Below are experts of layer 10 (counted from 0) of a mixture-of-experts language model. Rows are named router (the router's row for the expert), gate (a neuron's input weights, with its number), up (a neuron's input weights, with its number) and show model dimensions 0-191. Each number is 500 + 40 x the weight over its row's rms, rounded and kept within 0 to 999. Numbers have three digits each.
After each expert's rows: a language model's description of what the expert responds to. This comes from a sample of Wikipedia text that the model never trained on.

# expert 3
router:467495446452521482464466550427470535480544510496578540482544465544464531523488437484503437491449543496488529549517561480511457527519484545492473510520477534484511479557544463483521524452537448534519518492577533557545494489549555568476458511509531466509476487481467452532418469462509505504551498534529448511542552549469447521440525477460448535462548441490408538451537459431564528505533498495416546495553466543511545563424446537422434513529445466451524546531507540472422517458454582540448559540487481424514535493469507489460505477549534572527552505507464540454464537503534485576
gate0:508472562559493512519490480439423541501531538551461536465536563463489482502452503589485509476442456445481474481508541541489580466500454531482520572491435466508551515563472523499523475493521507553470517488414549430460448469525487466472524422570495432504499490452451512480522492471586534515556415498549518455509528439507496470510509452510525535492533522453528481487496535438478469479561469456456468491510422429506509397435557482530497486463551403503543502478483516481420494493498548417537576469527564553476515520495521539506487443510469472520567509419445515504444537506520537517
up0:529531470464544476546472519524578568565542556540494466553503498513505469530507547445445483426507543494504508451548520561478547518503525526523477541487460434511568440538453470582546506460530484524505486479488465444496476464569488485561499552476449489509480501450529443480492494523486449495476523534477556499412527423474477437511558477558475493498539478504462460396502458421558499608460458525483498550486488571454432476449426415442471435475455457468553532512467471501514544590491541525433492464490475514472501477477532561524577481494550487463513484535467519485476487568491517476
Signs and separators inside numeric tables, such as decimal points, minus signs, opening brackets, degree marks and line breaks, e.g. (−, °, +.

# expert 37
router:508490493459460438503512562510455526482519457566457506538420546440499436512483523536516503514449538515563476523529490549519482546569513518490510455529566499535482426432496574457504497407466505553562564449545532526549503472498505539516473557520511550540451498515494500509520516505609489513534518485477448469414398520451518442455459480477548498496525443510479561450515522447470441547498407496455471451498596550535553511436472534517435501478461466520401536522472421429507519498461484480506500512438407454496496541526506490527462476516515507518470535477459491466527470468507441495
gate0:484458482484462459544492518501551494485500594557542523614478440491457496543447512523416551520582486479515449492470440487529515517473482477455462530552490454521486472486551526465478458433505555526435478520522477536435481480560536500518454564442505550515495451527466507462448496548564527522482508540498493511464500486504493553442498549555491501441504469495471487478570492578537483481554498421411430500576472619487441528548457504538518433496485456511509455468560470480541449443487514494523552507453452525504511478417441513513538473551480486559555509459542514527575469525556516486
up0:509522439526469500510455489528540553471446449511529464493506422553519492495430564538529519498490529541525417532456614449503495452558532493587447459507462514483467525473537477512488473444513532442483533432531430518497558371501454536539494455472527486473456466479542529509488431490519524516469530548425487519452491481456517522517520497556437494472477495536517472486478473476519550586492513428461533521545557490510547549501444490471504479583411539479469540570528531474418502471448559496453487442481555528494529515545482498446532398480414502527488490482523497515538496516538437512
Percent signs, unit nouns and number digits in census, election and sports statistics, such as %, votes, population, residents, Turnout, yards.

# expert 25
router:500481547483497510534544558514501429500550504490453510509537493465526516468499382500504538524436539574518542538463512491526537480521537495400518473485494418519531541517418489483567469483474525468524552476500500456510454458520483481498532503523487516482530480494516551440431499465524511502525486447447563439469545504468483470481444515461542489493433475485535489530531488443439510546446465469528538512445495455480483574582589445498505534548476448531471479506559550487453482463492475566450428450536467593547474551453485498472507515470504499525574490414406498435398435499557530526
gate0:546519464521494547490593499418453521561486503490498416457482476494452454493485425540507441509462558512533573461415519494490443487502520520501491449488520497508517497545494564567516498534548549572517488529463425485462478474462455591469511513479432479511447518449519516497489476423528570388473484455538505460504442539552516473539511568480470585461555569504461465464500480456495508494510432505530497576446518430519510505456503431447496530555527469559516519502484586411516481518497519517448523489487480475521533503472460490382517510483426494512524488506444484446517504489466525542
up0:492478535453503414485478442460524495453422497463529478526535590484484528557479530563505486499480435496558465470567467491451542515474493534507491588555474553473503506505466523473519575438433482534526484419462586506543510531520525467498462496541526511467547460496496517577572479579479495510500534500464507498550533450505446520513503496494474472559497538551478571550484488539580527467477498492469467387496577562479492527486597519576541506514533515547494479501524497572454516509539577502513436469504567442517460489445457479525529585480466519494420536494526493573510532464543475533
Last word of event, unit or work names, often in article openings after a title line, such as Championships, Cup, Olympics, Regiment, triple jump.

# expert 27
router:574411513440473486500477535566516538513539531589505451511469522460545464511516505462457556406411491584527542498494562558513492513466508488475450506528558473438464411436572531407505429488517564428469532542528463523535469493459539437518456552449510501553535478492553518416495525527510478458499448473506469498467488534509540516491502535551487479476522469485496509419471501472463506524530492445505478464552577494520443510453472537497546536483467520566500452570494457536439458443457530501476487548442428506483559511464523574479492517416545490522538500516448477518529519548478480503
gate0:429489509489548514459562508542552509541481538525533450512416483480462521495520501382505548561551472531465474541479529478498470531488584499504509507509487504494520470464512564516483432474602452393539410465529484519491459599505467568588464537498496438501559452488543513547440558532477546472473515540504510445496540509514546491463539454595524528507465466502470575513502534489539480500488477542449490464538586507513512495499438510477580488462553534488503495508464474594536444485488503460444538486488498455504519564535474497441524564502571508482523505456513514484420511576481505526
up0:537445508420441427465500538452480502482551562497484499537489526551511567511562536527507547532533574499531496542429516506497505521468462534464530502502533537495506464568484384487474518506427473509558496528441541551515447433523534439509543440494455506592475512473481510457438465501527488467461514553598488547491446474458529505513413529467475504501514496496476514496520423508485549486537486519499524452450487587487449479485465529457453533527469447593430458600509517462490533511504452568557559464506484474440526531497453490513469541547447509527552502543454441436526498503563504526
Verbs, verb endings and prepositions in narrative plot or career prose, e.g. took, tells, afford, calling, with, for.

# expert 2
router:484434534416450477528524581494449460469500460412450481482468595550562437511478537519538491526517439467545514564523518525490484556514501492433548486544432504525509543537522483472519559483515580537525560441546461485523558454526441423515489484534481495466529527469497514473500502499532430523459510516518503469460476564516524462494544476489477495432524439487527519435492486476380491482543450574493516496468552517501572561467469509498459536490499548454522524516499411452526520487436401441555462501545474412483509555495513495534439477495540490461475553492482537477432481453543501455
gate0:512484525483562503510481484432538465517525475513479463495464451479540481474493491527521495525450498486527522513431525517525482528539534517548497454468458460455500588565532497513385553403516564466541542450491547492543513516532510543534478506459460445519544472459388519491540521575447483550558510493434526538430447521496447585470483517447555442505488481399413552558482496507530493462529471429523478498476542512514511512510499446455562535497539481570519519497483454549468569541470563512502503527535489444410474472534525466484491511549570451531525500472550477501471459479437415470
up0:503496500501464499507501540509482531518474492461427401457531506509439484488542482537437537500466540443579473531491452547478469441540598507514483534515485510504489517511554546487547486545462529543470540472469550502515537472545519530480480476394436479514477519413489432494578404494466467438502532489558519505570505512536482480564486492508468469419497532599508478427627518476508478546471498515398554520519498508435462466475505489463468487507459553513523513470520525515434490506504435500532558493497446517551517507466500504487570480488402503432483449532464473593519486546479481528
Discourse words and head nouns like because, according, However, List, Note, part, age, plus the row label starting census table lines.

# expert 9
router:472552473511452512490462525462476538563540511462544490458607494563486500512483504487450495490433480477554488504525514461497425440465490478459457529510514514457567502574483492541573513489544486460517456581526496568473472447566482536473531500460522405496449549461438583550455511495522407522514468515494464477554513539486444444462521438466474492532556450522474519465533496487594479426542481496519492521551466526516515532489489462510435463547495533459565513519529545467467465482475603537533587516492490433496468494494535451492513497576531471512573530486499507521513600520456484587
gate0:493451521607531539549506455569522414477505561501533480443520444474456472508508470538558518457486457449528447483541462524422494579508567520473453538446577455491463484462452489473501495492508484512449502406472452525539576446482533449488521510524502501483493405486478490504460539519454534516535513520479527484501498450566553446494470511508560544510447501483523447427504505522443475505491563510468470465476459510520492483622515484468515438500516525481515508453488508592493498538508541524578400533429522465510535546485519555447429420446491504494435487556517514505478500507508583496
up0:548481447551529487456502511484530448517513473469524495510511458517497512512515415439518525457467557503522446439505443541447478546486529479456443453492584431446514483519515496478563485587442446504468473455441487547536529524522556537503482525584485450467515431444435546527516540483495541475492564545486512502481477435560513524518511466449505552493493532451470481470450452556458520483438505528553481460518488503427451497527557516523508532546452583544551480457526539485509457560512566537577415541460524486564533569497549531499437479485558529556470506550432495563554544537513562503
Opening parentheses, quotes, brackets and joining hyphens in lists, tables and infoboxes, as in "(father-in-law)", "(1,695)" and "locked-in".

# expert 22
router:528501499432511502452490549601510523510577537439443471492460440513464548511524542484540499466478498542521582464434453517502528466543470546561440527461433498494586475512458535511524561464555561532449534479481444489494532469476499461459474494473479484520500458474505464516509497550502554445484493485494490554464578576563473469535450494555486552495611467493531473506453533404489554504447517513505479514539594519432488515525539388551537473476500507513464486472498420463479493551527508500498461431507560537470506486463468556534465468443473505530488504469469571447563468583504523499
gate0:438578467519483522512522520545529522500509464493545496450530518590466527510437561534468520526521508483483518510551605448441551514551515498494460519571577427566580529511424493522496529494559488494440472524519514479535515490480464490462483490496434514438509473524561526480529453535523461516484427421543468565533452466487499524498448588534597532535549580492491449533560436489454495448442475405465518497525477505535477468555476591519440489601458507464532526495520480517512564483489518478515466476531533483500472517503575530522575480458490532510473465450444533552497518506511501472
up0:482522570609495503470502510527500466565468484494475483475542381494481498508530477515454438572490499589485524510477464391483460563513472489465482499493471563463473537557472464525396488564466521454475475460480490452463503488543541489515481588512531465506459471477444527574458491519466551468497501529495474479461492449526500585494550485492465522475568505514500486492512498523471488469548523509482497611522488538480456487479460525547504536485480432492485469567516496612486463533515528466493472514431565537516571441527498561528494511492536447382602544494513479459523520534554513513
The, this, its, their and possessive 's opening a noun phrase, especially after verbs or prepositions, as in proposed the implementation.

# expert 6
router:457448438539509486537535487480556488505550442522531548553463457468534555515519471490536471554487556463500450540489458491510535554478537493460453526480478501526471558542443519408504528568443534514576479535478486526546533444528519569582509572463555473488536551545500561443442478438508506545526503594509538511443501463423512620470513531528577495443464495508436507420439478472474515488424508488497501472506464466433463489570475516486501455582512459558480546549546540550495545552495534538470473503530528525497480536479498546447481497471458492520483547466541517470446429510519463524
gate0:503524532491483491549498488495451577453512463466483509537489477515432545520480590460390509508536561471438463469470497539453545437478541549571539558525471484448526543529503458505560482440515506582505534474483528493535465436496455505515518523464468457448548517471493548518553616483545439534432503493484439538527544437496527515489495499494489584501482445476426555502445493501475535491470461467511475534435510532495447524446475535415576465534537502450507531512462525476480511499537491505519484532519483598448534493522517523445549410518486520491439510588533471500403523500488514571
up0:529484538462541466489486515472571522610423522423461528502445509501541459487551488478461456493498496512539573515505549479497499504465489537489517460467455515561500487439497514540472561468539488499546543495435489439477460547526478401538508488452494533479469500587462517484521490531532536552544407540489529438554494545449531426501512539479552523493527469584437456529539491484411561534488533532541535579446511476466542553494536505490518433542462435467538557509437538472440527465417452510492456542527455518415540522503528506529431472515470522501487503481535575474506506560443532496
Final pieces of place and venue names, such as Pl-aza, Camp-o, Alg-iers, Stadium, Avenue, especially in tables and astronomical discovery-site lists.

# expert 12
router:606502493435526487434516542515469485545495509552518449518463484464467526443508499483533501452445538454487557499548504507495483452526481541580572433509512514562526418508433609572534456505476517567501539519472550498503485501456515479513516555549532495529550455587598429535544498522499506499532480553486498526438504467531498457536480525524455506500457456507562476582448515465551567520546485526461486437447489513551523503466539456493481462449497519443413537465470447500566463472538505468465541490571476513497528552485428497493442511528445504497501502491489483455598553513567479542
gate0:509529531504493488390517545490546550566415508471530460447464519561463505522502502521571506501429518512510490471555559496500503466563498487501517509471532459500535560533530453458516462464490520566523522461451536437484449495440518532515473532494507447510507443483544535540477489481479466451501478506509455534357439449486487498486487516454468523505526502491417496530557557551547573526543529469550512550478443530497542454549552501525492451553514512602494563573520498590526472480481588461537471523508498508420542509459496494533567437480472482485516508521507457619450465498563507504
up0:523556509507508470455539419477490498539431416492461507533448505494510497533482496447553496473526529454517512560527549507434514528556394492485433490582469575471480511449508474440554556473515514501489552467499436464457536535475521490483549466522535498458537406460461506394486444496565483490524500526503478487489453463414510496474497420520520526476497538462543511426470458591485450601528511496454496481432470487460542489489480474512483482556528531437535506483426581408545522493579483425527511533466546566554524512458516496495481525533512481461508506473525508518440506571498511488
Ordinals, numbers and determiners before a noun, such as first, second, a, every, and suffixes like th and rd in 89th minute.

# expert 16
router:438496600466442545495536452495438431480529483471494437496518416490483514574506536447461480579563468490519542461503478405494553470497482499452460561540559475539489531556458502531439534450506532504519406539467481508488526472565482486532535416437478509504482515536480447585472468485462465495498480510582478455526532499516486477580437462460508559438516510513538506494477518503461577411532497562497445528526519462480511510470545460530509498444481524491557526423500441574473501530541521498539560521527554508555559449555515531541524529473484512555476461528563455455543510518524535485
gate0:451493521428431503469479435478537489584473428454481474470515388485558460455452473548540498548496462481509435466526497447501481460469483556516560434482498483489472492446519514547544502546533445497521426566508526493513509504575519524494525555560486522473474521520546437481464557562508500531454567473507559487517439517507457625453498438502499565532608540500510522527543470475517523520540466527573595495481519482473505470468560462488460477522520486500544540436523500501470533461501533485447554423554531509471483460536469516548449449461478536545477468494536481533593479548500501524
up0:475526540452535504466505552452520538492486511471533543492508517507460535409418506511517443521486468550489586487529581498545517501450464551496563430450571458510510471545543469494492490514513491499510494517498502468479479520521478462508627491474441521484522505553526449537501513558529469478494512490518504389573512577512481494417506491573452573540600590475461542568525532525468585504496482506489516501488569459439500510529593529479509455517471475502462449464455504528468514490507497496442475433510536466426535420548526585518554457521498554515460481535526496470496463524479431513
Capitalized prefixes and the first parts of names, such as Inter, Trans, Sub, New, Euro, often after in or of in geographic text.

# expert 23
router:440437461479524516493479549514568417523531499498467541512539447473499544514524465500484545594501514573494504565472456475500592540524507451483496556485490466511432562541402478439510565566457524533498412510474482500497515475534525503500494559466522492490444453537559513518494484424438513504469526565464538488396493415483465519472429466472552460515432465531542485522491508505417438543490484491542460482466494453437488485552462494505439514523454492538521539440568568536532543463471537482522457463506492531544492425489513563473494523423518479532544542460512476455430456517518530530
gate0:500527529525579501490453492498547372469527508489540536483493543446502467505444519459503515522540403476432495519504479578493530631433532470545493576498492469538445562507527561480465538438489556455505480554514499552564475457579483466477412540416548476489500425499439542455571475541469481582495520538509489521433529495483513467539537499464512453512515533494468476441566461532460556479530537480516500473526516546393519598491515524500495520458522480511485479524521501585514544505482480519471481534536460550503514503534547531489558471450487514526496458472515515530512500437506501443
up0:469519481419444545509450488638445497515505465535521501502519539441486488464520562450513540442489404503438501524519483541518489510512466469513504503434570545490448467517546500495498444529544455515508505534417504525509483408548418513553473455455543432510501443488545537412485464507477500500548508551537530543482511522520494587530580461464516511461491533534453505489447565502482493458495506529474422530549520471519546491574512511484562532453549387497513503530459427483469555490494541516526534540511472487463454423534518572483507499522499532540544495534482452582460530492434512495
Second words or word endings of institution and place names, e.g. University, County, College, Ex(eter), Hertford(shire), Still(water).